Weights of a small mixture-of-experts language model, trained from scratch on English Wikipedia: 358M tokens.
Below are experts of layer 2 (counted from 0) of a mixture-of-experts language model. Rows are named router (the router's row for the expert), gate (a neuron's input weights, with its number), up (a neuron's input weights, with its number), down (a neuron's output weights, with its number) and show model dimensions 0-191. Each number is 50 + 15 x the weight over its row's rms, rounded and kept within 0 to 99.
After each expert's rows: a language model's description of what the expert responds to; "gets" lists some tokens that make up at least twice as much of what it gets as of all text. This comes from a sample of Wikipedia text that the model never trained on. Tokens count by the router's weight.

# expert 53
router:46 57 42 37 40 35 61 58 79 52 57 26 72 32 44 63 50 52 59 46 41 55 32 52 74 76 43 30 67 36 43 32 43 35 62 35 44 32 48 64 52 19 55 51 73 58 39 50 56 63 57 57 38 63 64 45 21 64 64 49 48 70 28 61 41 69 48 39 48 57 52 48 54 72 64 27 54 62 51 55 52 63 52 55 55 89 50 17 46 60 67 47 54 47 82 56 41 50 67 36 34 55 49 40 71 18 36 59 19 74 36 06 51 49 24 26 16 37 32 64 55 70 66 50 54 53 75 05 59 57 38 59 69 41 76 59 34 41 46 48 36 36 41 45 54 69 52 55 58 55 48 63 62 42 38 61 55 22 57 48 51 56 36 51 57 37 38 31 69 36 50 58 32 50 55 16 58 62 63 58 40 40 54 51 10 32 37 39 36 63 52 20
gate2:36 49 61 46 92 38 43 76 49 51 47 33 56 63 45 37 65 55 10 33 59 65 62 61 44 55 43 62 58 44 55 27 50 73 64 55 59 72 58 38 59 40 69 71 49 36 69 81 66 30 53 23 69 56 49 66 30 63 61 57 54 26 50 55 61 58 46 64 55 39 60 51 63 49 51 43 60 28 46 31 45 42 53 49 63 22 52 37 90 29 57 25 66 68 54 63 29 85 46 52 55 51 72 65 38 51 50 69 83 58 44 62 55 61 41 49 55 63 47 59 59 48 34 50 48 48 44 50 18 24 63 53 53 35 48 53 67 31 42 41 73 69 53 49 46 45 78 15 57 14 38 41 70 45 61 46 25 56 36 43 30 40 76 26 55 49 26 36 54 53 53 37 52 44 73 58 60 36 39 46 50 46 71 50 58 82 44 84 48 31 79 56
up2:51 33 64 47 23 19 48 40 41 52 44 53 45 60 21 49 33 54 49 63 55 43 41 61 53 40 45 39 30 72 52 69 56 71 73 29 70 36 41 39 35 62 78 48 19 61 40 25 65 38 56 62 44 38 51 34 66 39 52 34 53 51 58 40 44 50 44 37 44 82 46 47 40 62 39 17 54 49 45 48 44 43 40 39 27 51 41 55 44 73 17 56 33 30 54 47 52 41 29 57 24 37 74 41 14 55 44 31 62 41 35 50 74 70 56 57 99 51 62 52 42 47 40 49 47 64 56 70 64 48 67 54 46 36 46 59 66 14 40 68 64 46 50 48 34 38 46 71 50 57 62 38 39 67 15 56 67 47 54 47 62 27 26 47 42 33 50 73 24 85 52 50 69 39 08 54 36 54 66 29 51 37 35 51 57 37 72 39 60 63 34 26
down2:44 54 53 64 31 55 53 37 50 65 36 46 59 32 47 48 44 73 60 34 75 44 35 58 76 60 33 41 56 48 48 46 63 40 53 65 30 10 66 28 51 44 58 30 42 77 23 42 59 48 65 41 72 37 56 28 45 50 40 29 71 59 36 61 42 43 31 32 47 48 40 39 32 57 54 53 32 47 33 79 56 54 57 30 37 67 64 59 46 87 47 39 56 52 43 50 29 22 60 51 25 54 53 56 49 63 63 59 33 55 44 42 27 10 45 48 50 33 37 45 34 46 61 27 59 51 73 42 79 75 31 44 43 65 46 94 44 47 38 68 22 36 79 42 62 35 45 76 54 51 21 36 38 47 55 36 62 27 66 31 50 68 52 50 25 50 55 59 38 48 36 42 64 68 39 44 35 23 34 66 60 45 20 29 32 23 62 57 61 38 54 30
It responds to: Prepositions, conjunctions and before/who following person or role nouns in biographies, e.g. waiter before, member of, player and coach.
gets: " of", ",", " for", " to", " from", " in"

# expert 47
router:44 54 43 52 27 46 15 61 21 69 62 65 70 46 17 87 29 60 17 52 37 31 60 63 46 56 52 69 50 51 49 53 62 38 69 12 41 58 45 72 47 47 51 30 49 44 14 55 60 33 52 78 66 64 53 41 58 50 53 48 46 60 78 71 11 46 48 49 52 70 27 64 58 45 56 53 68 35 48 17 45 46 28 43 46 41 48 26 59 42 39 45 53 36 55 57 33 41 66 60 69 37 55 53 42 46 57 69 33 42 60 64 66 66 51 37 56 36 46 71 70 75 30 31 39 24 38 62 64 46 20 65 13 75 63 33 45 67 66 44 52 48 26 27 42 48 37 44 33 56 54 28 60 34 53 61 53 52 39 51 39 43 70 43 58 13 56 29 36 49 50 54 33 23 55 48 59 56 69 33 31 40 52 28 43 48 50 53 47 36 40 63
gate0:88 49 74 58 49 62 53 61 41 72 37 30 40 81 40 24 41 26 35 28 49 66 30 44 36 78 50 31 52 68 76 36 57 46 56 47 29 50 35 42 42 38 64 51 21 49 47 72 43 72 64 62 21 74 64 61 42 45 54 67 32 53 68 62 59 65 54 48 44 27 35 23 50 49 62 50 37 66 58 68 40 26 58 27 35 22 71 44 13 16 41 42 52 38 39 51 65 72 67 56 65 62 60 64 39 61 40 56 48 54 54 86 65 56 69 75 66 57 66 72 48 50 52 53 51 57 47 16 29 56 37 63 45 51 62 44 45 58 66 41 53 34 41 45 70 61 57 65 57 35 43 60 39 43 44 35 36 40 46 55 59 36 48 53 53 66 93 25 64 43 48 40 64 49 52 53 37 21 73 17 50 38 51 41 62 55 47 67 30 54 53 33
up0:47 59 39 60 47 52 79 39 60 58 55 64 56 87 61 72 68 58 21 74 24 84 32 43 65 45 54 33 52 52 62 53 44 46 68 31 43 40 42 47 52 63 50 72 31 41 71 60 42 59 53 74 45 42 26 39 53 70 67 63 71 37 45 36 58 42 72 42 59 62 46 45 47 89 42 52 71 43 47 61 27 57 29 49 67 52 38 38 40 60 45 50 41 29 69 52 22 39 72 54 42 64 41 43 51 47 72 51 44 56 31 61 39 55 66 45 59 61 62 56 23 24 50 70 47 35 47 52 23 87 61 53 57 30 45 69 46 36 41 57 46 45 61 55 51 00 42 53 54 63 48 48 38 81 54 44 63 50 43 59 80 39 39 97 68 24 51 48 26 33 60 69 63 59 58 56 73 50 58 76 71 60 40 47 29 35 29 53 61 40 43 55
down0:32 52 56 42 51 55 23 44 47 44 54 38 20 39 61 44 09 32 41 36 79 60 57 45 61 20 47 69 38 71 39 55 68 50 50 20 55 29 58 37 44 58 40 50 47 77 15 69 60 65 62 35 31 33 45 39 07 34 52 36 52 86 69 47 36 55 39 52 74 69 66 64 51 43 27 41 69 38 51 43 38 68 64 51 60 45 75 39 47 46 50 71 63 52 72 44 47 30 51 43 65 44 29 62 47 58 74 61 54 39 47 52 46 65 64 84 42 61 60 59 64 40 60 47 58 42 55 58 53 33 39 66 65 50 58 58 61 82 65 65 24 49 46 31 77 45 85 71 64 46 46 54 55 53 60 36 37 35 43 39 77 41 57 34 43 47 57 72 19 54 54 55 55 36 51 55 52 42 67 78 60 39 48 79 65 54 59 77 72 48 52 75
It responds to: Numbers in table cells, stats and coordinates after pipes or colons, e.g. | 36 |, 41°29′, plus headers like Pld, Pts, Votes.
gets: " 2", " 1", " 3", " 4", " 6", " 5"

# expert 29
router:69 38 39 61 19 70 49 49 59 51 55 37 45 30 38 45 47 69 55 44 44 46 16 51 40 59 65 57 37 50 29 16 49 36 40 51 37 31 43 79 33 40 28 73 56 28 42 55 75 47 62 46 94 67 29 47 60 67 56 38 67 61 36 82 38 53 49 54 55 14 46 29 39 74 66 64 65 39 42 63 61 53 40 57 67 67 72 59 44 35 68 55 34 45 20 60 52 59 21 57 71 35 23 60 54 56 40 68 58 67 37 50 55 26 56 55 37 38 31 70 43 46 34 51 48 36 52 45 60 65 32 53 43 34 37 47 72 66 77 48 42 67 52 46 73 48 45 50 45 57 42 72 47 65 35 32 49 63 42 38 80 41 57 75 61 50 57 50 80 29 21 54 36 45 69 51 46 32 56 70 44 47 72 46 42 09 39 38 52 48 40 22
gate2:38 42 59 30 84 41 41 63 41 59 52 32 68 65 43 53 43 33 33 68 58 56 70 74 27 45 51 42 54 43 53 50 50 71 68 50 62 46 67 29 28 37 53 58 49 51 35 49 66 30 57 54 72 41 50 49 20 42 61 61 42 23 50 49 40 34 42 46 63 58 73 52 28 58 52 74 51 70 41 70 54 65 70 38 54 51 16 63 60 48 37 31 65 38 55 54 43 53 41 62 64 39 67 51 49 32 60 62 49 48 42 73 40 50 53 27 50 33 32 60 64 39 30 57 48 41 29 54 72 29 56 60 50 39 49 69 41 11 50 55 62 44 33 43 39 55 62 23 67 30 58 60 78 46 45 72 46 47 65 49 06 73 45 26 49 53 50 35 19 54 58 32 77 49 38 55 70 18 49 22 91 59 71 21 48 88 55 60 58 40 68 41
up2:56 48 42 39 60 31 42 56 61 55 52 43 71 55 48 42 71 63 60 48 44 45 54 61 51 48 60 43 48 57 58 57 57 77 76 45 66 25 34 56 40 33 71 98 24 38 42 18 63 40 42 73 58 44 39 77 46 41 68 51 50 44 61 41 77 41 81 58 26 60 46 31 60 37 53 38 68 53 31 66 43 41 29 41 25 56 54 45 48 62 31 47 46 64 53 52 33 69 29 58 44 06 73 54 48 33 64 51 60 57 37 86 52 59 58 71 63 62 73 74 32 44 24 71 47 47 69 53 66 49 38 58 35 43 74 54 70 20 62 36 55 57 51 51 34 35 71 55 39 58 53 56 48 55 32 40 48 53 35 30 40 61 35 43 49 54 34 42 41 90 50 38 82 57 22 64 38 39 58 20 57 46 59 58 60 56 56 26 62 22 49 17
down2:34 35 56 34 60 40 49 72 85 53 57 16 24 32 58 31 57 59 41 50 63 56 40 35 54 51 54 48 52 41 57 58 66 47 54 55 43 30 79 46 63 43 46 43 61 39 26 59 66 57 52 35 83 33 63 36 11 35 57 15 60 40 33 61 41 31 49 24 78 59 60 63 38 56 51 65 30 71 27 65 62 48 43 34 57 55 36 74 48 69 75 32 68 52 20 45 42 34 68 55 44 58 76 75 52 38 50 44 19 84 42 53 41 57 43 67 33 24 54 42 53 43 34 60 50 37 43 46 63 59 46 49 25 28 77 61 65 42 40 72 18 46 26 48 65 41 36 66 58 34 35 36 49 33 40 47 54 20 54 45 50 50 72 53 22 47 54 59 54 34 47 43 55 54 34 69 66 52 62 50 61 44 55 46 19 29 66 33 75 50 50 30
It responds to: Of, and, commas and such/like following plural or abstract nouns, linking to a modifier or list, e.g. languages of, tablets and.
gets: ",", " of", " and", " in", " for", " from"

# expert 26
router:71 83 41 64 11 57 70 30 70 46 53 82 45 38 45 55 90 52 40 43 34 65 73 57 44 54 52 45 60 28 29 70 46 38 38 19 56 53 37 30 44 39 20 46 58 71 61 57 40 48 62 44 21 36 45 37 75 60 39 57 57 61 55 63 63 61 40 52 23 54 36 56 31 53 37 35 41 52 34 32 56 61 33 44 59 35 58 52 46 81 81 39 52 58 58 53 58 59 39 67 62 74 62 31 50 40 72 35 32 59 39 50 53 44 36 59 40 36 43 41 70 63 79 49 36 37 40 65 61 51 62 31 69 53 56 63 55 51 31 58 44 29 37 67 44 73 17 39 60 62 46 77 41 56 55 40 34 38 48 81 47 28 35 53 66 34 70 82 44 60 82 61 26 43 51 45 37 75 55 59 53 41 29 49 51 46 75 74 65 52 45 67
gate0:60 62 54 40 45 39 36 44 40 80 31 30 50 46 44 36 53 49 87 44 41 35 47 37 30 71 44 67 45 67 81 20 60 61 65 37 57 40 49 38 51 30 51 52 27 45 24 69 46 43 48 62 43 48 63 66 35 63 58 71 41 55 56 65 65 54 64 48 63 36 19 30 60 42 80 70 63 50 77 69 57 33 41 25 56 57 63 52 59 36 28 48 53 47 56 27 62 46 75 61 50 35 68 45 39 38 77 47 51 88 40 34 41 55 51 77 55 66 69 75 42 54 26 39 44 57 34 22 45 35 28 62 37 55 76 42 62 27 57 28 56 30 33 51 54 45 47 42 59 47 42 30 46 37 34 67 58 41 24 49 53 62 41 47 48 40 78 12 55 63 50 26 65 71 56 38 72 25 34 12 42 38 53 43 49 63 41 29 33 40 57 39
up0:53 68 37 48 42 59 48 50 47 58 65 63 69 58 62 56 62 81 42 52 18 51 63 65 44 66 43 53 67 29 71 32 50 34 71 04 44 34 28 52 36 53 68 69 44 34 65 37 64 68 60 47 20 31 54 53 34 49 60 63 62 45 48 42 54 40 69 33 36 70 42 43 76 52 31 45 56 21 52 59 55 40 42 69 46 69 34 54 77 44 42 46 58 45 62 57 39 33 61 36 29 72 78 54 76 31 39 51 44 59 22 51 35 44 51 45 55 66 50 63 48 49 49 38 40 56 56 40 45 77 37 60 33 41 62 58 44 14 38 55 37 61 28 60 40 05 58 39 44 71 64 27 34 53 51 49 66 82 52 42 56 48 41 72 62 05 56 52 55 43 63 78 51 29 48 77 46 58 68 81 75 45 45 63 48 45 41 65 64 24 67 57
down0:61 27 58 52 54 50 50 55 45 46 42 28 10 26 39 47 45 50 53 61 66 58 38 65 57 11 66 51 67 22 49 59 28 47 40 44 47 38 57 43 24 46 67 55 66 54 51 95 60 47 79 39 52 68 43 20 42 33 54 01 47 69 36 62 35 54 41 77 55 67 46 54 47 58 36 19 50 29 43 48 48 41 68 56 50 49 57 29 59 33 54 80 79 49 61 51 44 42 47 38 44 54 26 84 41 23 71 40 40 56 18 55 54 27 62 42 49 44 37 39 64 47 44 71 64 61 39 44 58 23 37 38 71 47 28 38 45 57 53 43 30 69 65 55 83 40 63 52 43 57 42 62 68 49 61 53 52 36 49 39 56 18 53 28 33 61 44 62 53 51 49 25 42 33 45 59 46 60 72 70 45 29 58 62 47 27 26 63 47 32 40 44
It responds to: Verb or separator right after a person's surname, especially sports results, as in MacLeod scored, Shayunou won, Thompson was, and table pipes.
gets: " was", " (", " is", " in", " =", " as"

# expert 14
router:36 66 53 55 44 41 63 37 66 68 52 48 40 37 39 41 45 48 51 46 41 51 47 35 55 93 63 58 53 10 38 45 27 53 47 29 57 69 46 45 39 65 54 31 55 48 87 57 42 74 57 42 58 66 37 51 71 54 56 55 31 68 49 25 54 52 49 53 33 46 37 39 86 33 57 35 47 47 46 76 49 46 35 56 54 58 15 51 27 52 62 47 54 66 59 59 38 30 24 56 30 54 53 57 56 68 15 53 51 47 38 49 47 60 87 38 36 33 10 40 48 37 23 56 68 69 50 42 51 30 70 33 73 49 62 51 28 49 40 65 60 57 33 54 32 43 29 41 57 71 50 54 32 52 61 69 40 62 37 52 14 47 34 56 54 45 40 42 45 71 72 53 39 25 43 21 64 43 50 66 53 50 46 50 70 62 99 24 65 59 71 39
gate0:62 55 68 58 54 53 28 58 39 89 28 37 29 43 46 45 51 38 58 45 58 59 34 51 49 80 52 46 48 64 68 38 51 67 58 45 51 51 53 28 70 37 70 73 29 41 54 55 48 61 27 59 50 72 41 50 40 53 58 57 56 47 66 55 47 50 46 48 61 40 39 15 55 30 65 39 58 53 70 71 53 42 52 50 29 45 70 44 48 44 40 40 61 22 71 51 61 48 61 56 53 50 68 52 37 64 44 44 51 60 90 38 94 55 46 54 41 43 65 92 46 48 45 32 59 40 55 07 77 47 05 57 33 52 51 36 53 51 78 37 40 33 26 64 63 70 48 59 64 30 41 68 53 59 34 65 46 54 55 48 44 64 48 37 56 66 72 10 56 65 26 53 56 55 28 57 65 30 50 01 45 39 36 17 61 40 39 53 42 46 38 45
up0:59 63 48 30 50 55 72 34 55 48 58 51 77 54 58 70 71 66 30 31 49 73 43 50 29 23 46 36 71 22 48 35 41 30 39 38 50 65 12 38 41 59 53 63 30 54 55 64 17 67 55 41 37 49 50 63 63 64 56 67 43 38 64 54 78 51 36 42 53 77 31 63 53 54 36 68 71 48 60 40 31 52 33 52 54 30 32 61 66 49 59 33 45 68 79 35 35 44 43 53 34 58 56 23 58 34 58 58 34 66 09 59 16 51 49 60 50 80 73 43 54 27 56 69 23 44 55 50 45 49 78 57 61 54 44 62 50 36 36 34 66 38 38 70 61 27 51 33 63 63 45 51 35 71 83 32 16 38 36 58 51 52 28 63 74 38 63 38 47 41 89 71 49 29 60 47 77 44 46 42 52 56 40 49 54 47 36 55 58 37 45 55
down0:64 30 66 35 51 60 37 50 25 47 67 52 74 17 54 65 49 21 58 51 59 85 51 71 56 04 60 75 32 36 29 45 43 50 66 31 69 59 52 48 31 59 59 73 59 53 34 45 61 45 43 58 50 37 59 53 31 52 47 18 70 56 51 69 47 42 32 24 64 63 60 36 41 72 78 40 56 64 35 46 48 47 37 40 59 41 77 57 53 52 40 47 59 43 47 65 65 43 55 35 72 46 45 43 63 45 67 50 44 49 48 54 38 55 54 65 29 68 45 62 65 36 48 56 46 13 56 50 60 25 50 44 45 66 47 69 48 84 51 22 77 67 51 25 38 31 75 43 53 53 51 50 53 59 57 32 51 52 59 47 82 54 55 21 17 36 59 62 50 60 49 53 55 27 74 74 50 59 70 80 23 47 74 68 59 47 49 76 48 21 47 68
It responds to: Finite verbs and auxiliaries right after a pronoun or relative subject, such as it was, he played, that had, it provided.
gets: " was", " is", " had", " have", " has", " were"

# expert 31
router:71 68 21 68 49 36 58 52 55 59 47 24 77 42 39 25 63 74 34 42 50 39 43 57 55 26 54 43 74 20 29 64 49 33 80 37 54 35 58 51 39 36 58 79 42 58 43 34 53 67 55 56 52 67 74 62 62 61 83 36 26 50 27 57 86 53 63 41 53 45 18 33 57 52 52 40 42 44 47 20 58 49 62 49 45 71 46 50 71 47 49 31 35 57 58 49 18 47 53 32 44 18 44 71 44 47 40 59 74 61 41 64 55 80 57 36 46 47 17 45 66 43 28 47 79 52 84 34 67 42 49 28 33 22 52 55 49 41 59 37 62 50 54 32 42 52 41 58 61 55 56 43 52 50 33 35 19 38 66 64 44 47 32 40 48 48 69 54 63 73 31 44 58 59 27 57 50 31 40 41 37 50 56 59 58 83 46 51 46 48 27 87
gate0:46 55 65 68 58 55 34 43 47 83 31 51 45 55 36 48 44 54 33 41 69 48 24 51 45 54 46 46 31 47 60 39 61 50 42 69 45 56 35 41 40 38 72 55 49 37 23 27 36 51 60 59 59 70 54 72 13 71 49 66 31 54 49 41 42 17 67 49 34 28 41 39 75 36 69 71 62 59 75 68 15 39 45 29 40 30 50 59 38 37 69 30 51 19 57 44 56 68 46 46 60 49 77 41 41 76 31 45 51 69 61 65 77 68 42 60 61 36 60 66 55 67 41 46 45 55 34 30 26 46 32 43 30 35 54 37 59 69 64 38 44 38 32 53 53 74 45 22 48 43 39 46 51 50 58 48 37 37 46 60 27 53 23 33 57 52 83 28 66 44 44 62 53 82 59 40 62 29 12 11 47 57 51 21 50 46 34 42 27 56 43 44
up0:61 74 37 49 46 51 49 71 47 59 66 51 37 73 33 65 63 63 30 00 49 45 51 48 44 70 49 39 63 56 57 77 43 25 70 23 39 31 30 40 51 58 70 73 51 42 53 78 48 48 64 41 31 34 52 75 44 67 26 76 65 41 61 41 65 50 63 58 52 67 37 44 44 80 44 66 47 41 52 53 34 54 24 62 51 55 53 52 57 38 55 27 29 39 71 58 46 37 66 65 61 74 47 55 78 23 59 43 32 66 35 52 44 74 43 50 61 62 52 42 41 41 73 58 51 43 54 56 32 70 62 52 56 64 54 59 38 26 46 44 59 30 55 68 33 38 48 55 55 60 51 52 13 48 75 32 50 39 73 41 61 48 41 67 61 15 72 46 13 73 51 60 53 79 53 33 59 53 47 60 76 49 21 55 42 42 23 64 49 14 59 44
down0:65 39 42 45 68 47 51 50 60 61 52 22 68 23 65 68 36 38 20 63 50 44 34 37 53 42 71 35 57 35 29 79 48 37 57 39 77 63 59 63 44 50 86 71 53 74 22 52 68 55 78 58 18 67 33 44 34 31 64 20 57 81 30 51 43 63 42 45 61 87 58 56 56 58 70 50 45 53 31 49 51 41 66 76 42 32 64 31 43 43 57 59 77 54 42 32 46 39 42 22 69 67 35 62 44 45 75 43 40 49 44 61 40 51 63 45 41 63 45 65 53 52 63 54 77 24 53 34 80 39 55 38 48 66 56 37 38 60 42 46 51 52 42 44 64 49 85 61 45 44 35 62 41 47 64 32 79 35 49 45 62 43 51 49 34 47 31 64 54 48 37 25 43 31 76 57 32 46 52 66 56 64 54 83 55 42 39 84 69 34 74 62
It responds to: Main verbs and copulas after a subject noun phrase, such as is, was, has, consists, plus country codes in football squad tables.
gets: ",", " was", " is", " \"", " are", " were"

# expert 33
router:44 58 60 60 46 71 28 78 42 34 66 43 80 53 19 69 47 18 47 38 50 51 51 65 20 22 31 44 40 48 33 65 23 65 23 41 47 43 77 27 68 39 46 72 34 47 49 68 59 45 29 68 39 55 48 58 46 55 33 45 65 78 44 42 65 66 51 30 67 57 65 29 76 56 49 32 23 62 63 43 13 47 18 71 51 28 30 49 62 64 68 76 26 60 24 48 78 62 52 34 49 45 52 64 50 67 56 39 44 50 75 23 51 44 48 73 33 38 47 57 66 64 70 64 56 47 42 41 38 57 46 63 44 54 61 24 54 49 39 64 47 23 55 63 61 46 77 57 56 42 38 48 38 62 43 56 13 49 34 67 44 35 59 53 72 59 67 44 48 47 43 44 39 48 50 44 42 45 65 38 39 70 57 40 78 71 26 68 45 54 70 33
gate3:47 32 77 33 62 49 45 72 53 47 54 28 67 33 37 53 51 45 51 61 61 65 49 45 40 41 63 61 18 59 50 42 36 33 71 23 47 56 70 55 58 77 34 62 69 31 51 53 58 84 37 60 69 45 48 39 40 61 53 46 24 52 79 40 68 63 74 35 46 51 29 66 65 45 61 26 32 72 40 45 31 88 32 61 35 58 48 29 58 58 66 69 24 84 47 49 63 86 51 43 66 52 59 54 56 56 40 41 62 47 40 41 58 44 47 65 39 59 57 35 56 63 50 53 45 78 60 66 53 47 44 73 44 81 67 29 46 50 55 68 54 33 51 68 62 27 55 76 45 28 40 36 39 58 51 34 30 11 34 40 45 36 46 60 52 44 52 64 54 29 68 44 46 51 61 49 30 54 39 15 46 88 57 35 74 88 50 49 36 47 40 36
up3:69 40 72 22 59 38 64 47 49 36 37 37 47 44 46 35 65 78 58 57 57 52 53 52 45 70 57 43 50 53 54 42 46 48 76 75 29 54 54 53 33 39 69 53 05 53 56 55 58 31 40 47 29 53 72 41 24 50 35 60 54 65 40 70 55 56 27 60 29 57 62 43 53 51 52 35 56 44 67 52 40 43 51 33 11 20 49 53 46 66 48 54 56 48 60 68 62 47 51 72 58 56 38 59 64 46 46 50 45 73 49 46 70 65 61 43 41 78 55 38 69 55 41 54 72 61 35 74 61 20 15 45 07 54 14 32 54 50 49 42 70 58 29 27 59 54 55 42 50 57 63 54 18 54 33 60 30 50 54 37 80 27 54 45 55 45 31 90 67 69 44 60 62 26 53 59 86 17 64 49 62 49 43 47 60 56 43 66 35 28 73 37
down3:51 59 37 63 47 60 48 39 62 44 64 66 53 68 54 66 36 48 54 39 42 56 55 62 39 59 73 35 40 67 65 74 48 29 63 66 47 12 62 51 46 45 37 51 56 31 60 58 91 54 35 73 56 41 27 62 52 34 38 53 39 46 44 22 65 48 63 43 38 52 18 45 47 76 51 53 52 40 77 26 45 54 29 48 61 45 39 49 45 50 62 74 46 48 44 15 55 71 68 70 20 39 75 45 66 67 35 40 34 31 28 36 40 78 77 18 41 34 62 68 38 54 63 50 36 33 52 54 35 71 28 66 69 67 60 38 49 61 46 18 68 47 74 71 23 38 80 70 50 79 37 66 22 61 58 52 42 62 39 55 34 58 48 72 39 53 59 59 54 67 56 54 42 30 45 57 39 43 53 18 58 30 64 75 55 36 52 54 62 60 61 34
It responds to: "the" after prepositions like of, from, on, plus ordinals and numbers in league and sports tables, such as first, last, 14.
gets: " the", "-", " ", " 3", " 5", " 4"

# expert 15
router:50 35 45 51 57 83 46 63 23 74 32 51 47 28 54 40 36 31 42 43 77 60 56 60 45 50 58 55 70 47 76 51 30 78 49 35 59 66 42 39 26 65 34 47 63 54 40 47 57 52 44 31 51 33 35 44 37 71 35 39 37 44 54 56 33 34 44 69 49 41 68 40 48 03 45 81 55 45 61 54 52 40 51 62 37 35 48 73 44 29 70 77 63 65 66 48 46 53 36 40 53 55 55 36 60 58 53 68 71 45 96 48 54 25 30 40 55 53 62 43 60 80 57 32 32 52 48 52 47 51 55 52 75 60 28 57 75 72 64 55 44 53 59 50 53 61 22 31 62 26 40 38 49 38 59 61 68 38 28 42 51 81 79 67 28 55 67 63 66 40 26 80 68 28 52 45 50 33 28 56 64 63 30 19 52 71 61 32 40 56 63 64
gate2:59 52 75 36 60 52 58 31 44 44 38 47 68 57 45 49 57 76 54 48 52 50 35 28 49 34 45 70 70 59 63 39 60 84 49 51 52 44 58 50 62 27 55 62 25 21 39 68 53 25 43 32 66 47 36 75 32 82 31 50 62 33 41 48 33 34 39 55 51 74 82 53 64 55 61 63 58 69 69 48 80 51 68 53 07 15 35 60 78 51 45 58 52 54 68 60 58 46 31 69 25 53 55 63 35 76 46 68 68 59 51 32 61 55 39 24 55 47 52 63 48 48 50 76 53 38 33 70 41 45 42 68 72 25 55 58 58 47 35 54 69 30 40 58 65 59 47 20 59 23 57 77 41 32 59 52 46 42 57 26 47 62 73 28 63 83 55 43 30 32 47 66 89 56 57 53 66 41 54 28 66 44 40 50 53 47 54 71 64 49 48 54
up2:57 24 28 42 44 47 56 52 40 25 53 59 43 63 58 34 59 49 62 79 38 32 56 76 64 48 74 66 33 70 49 37 68 58 45 57 33 51 34 27 13 52 58 54 29 65 36 25 71 46 60 62 45 23 61 75 62 17 75 46 62 34 48 22 60 68 43 48 35 63 41 72 29 38 24 17 59 26 40 73 44 66 49 35 56 53 61 55 49 81 21 37 27 61 45 42 20 85 39 61 54 53 48 31 38 54 56 44 32 38 33 56 37 38 32 52 46 52 51 44 37 33 48 57 32 78 56 75 67 49 67 36 48 45 73 33 63 38 61 46 39 66 47 73 45 41 31 47 29 48 54 32 42 61 27 56 49 41 47 50 64 42 36 42 23 58 37 51 21 88 65 70 41 40 68 64 49 46 60 44 50 47 44 49 64 53 59 57 45 34 38 38
down2:49 33 54 51 61 27 56 58 58 68 67 24 64 49 65 48 45 53 34 53 50 44 47 33 62 41 60 27 65 56 52 32 41 44 58 70 28 37 10 53 53 46 78 44 61 50 76 84 57 65 25 69 68 63 50 48 37 55 65 22 30 49 30 57 51 64 54 47 41 67 54 63 37 23 44 54 45 29 19 65 29 22 36 49 40 59 54 43 13 67 47 35 57 47 38 31 53 21 54 46 62 61 52 56 73 39 69 30 68 46 25 59 36 50 66 44 66 61 52 36 43 55 42 38 34 48 38 39 72 76 42 58 30 71 44 43 44 51 41 54 28 67 47 73 32 50 45 59 29 33 59 22 51 40 41 47 75 35 65 50 76 40 69 40 17 59 44 65 60 48 55 45 48 37 66 72 33 33 52 77 53 46 28 65 40 21 43 60 71 44 71 17
It responds to: Final word pieces of proper names and rare words, such as -er, -ley, -mann, -field, -ry, often in place-name lists, species lists and tables.
gets: "y", "er", "al", "th", "ar", "ly"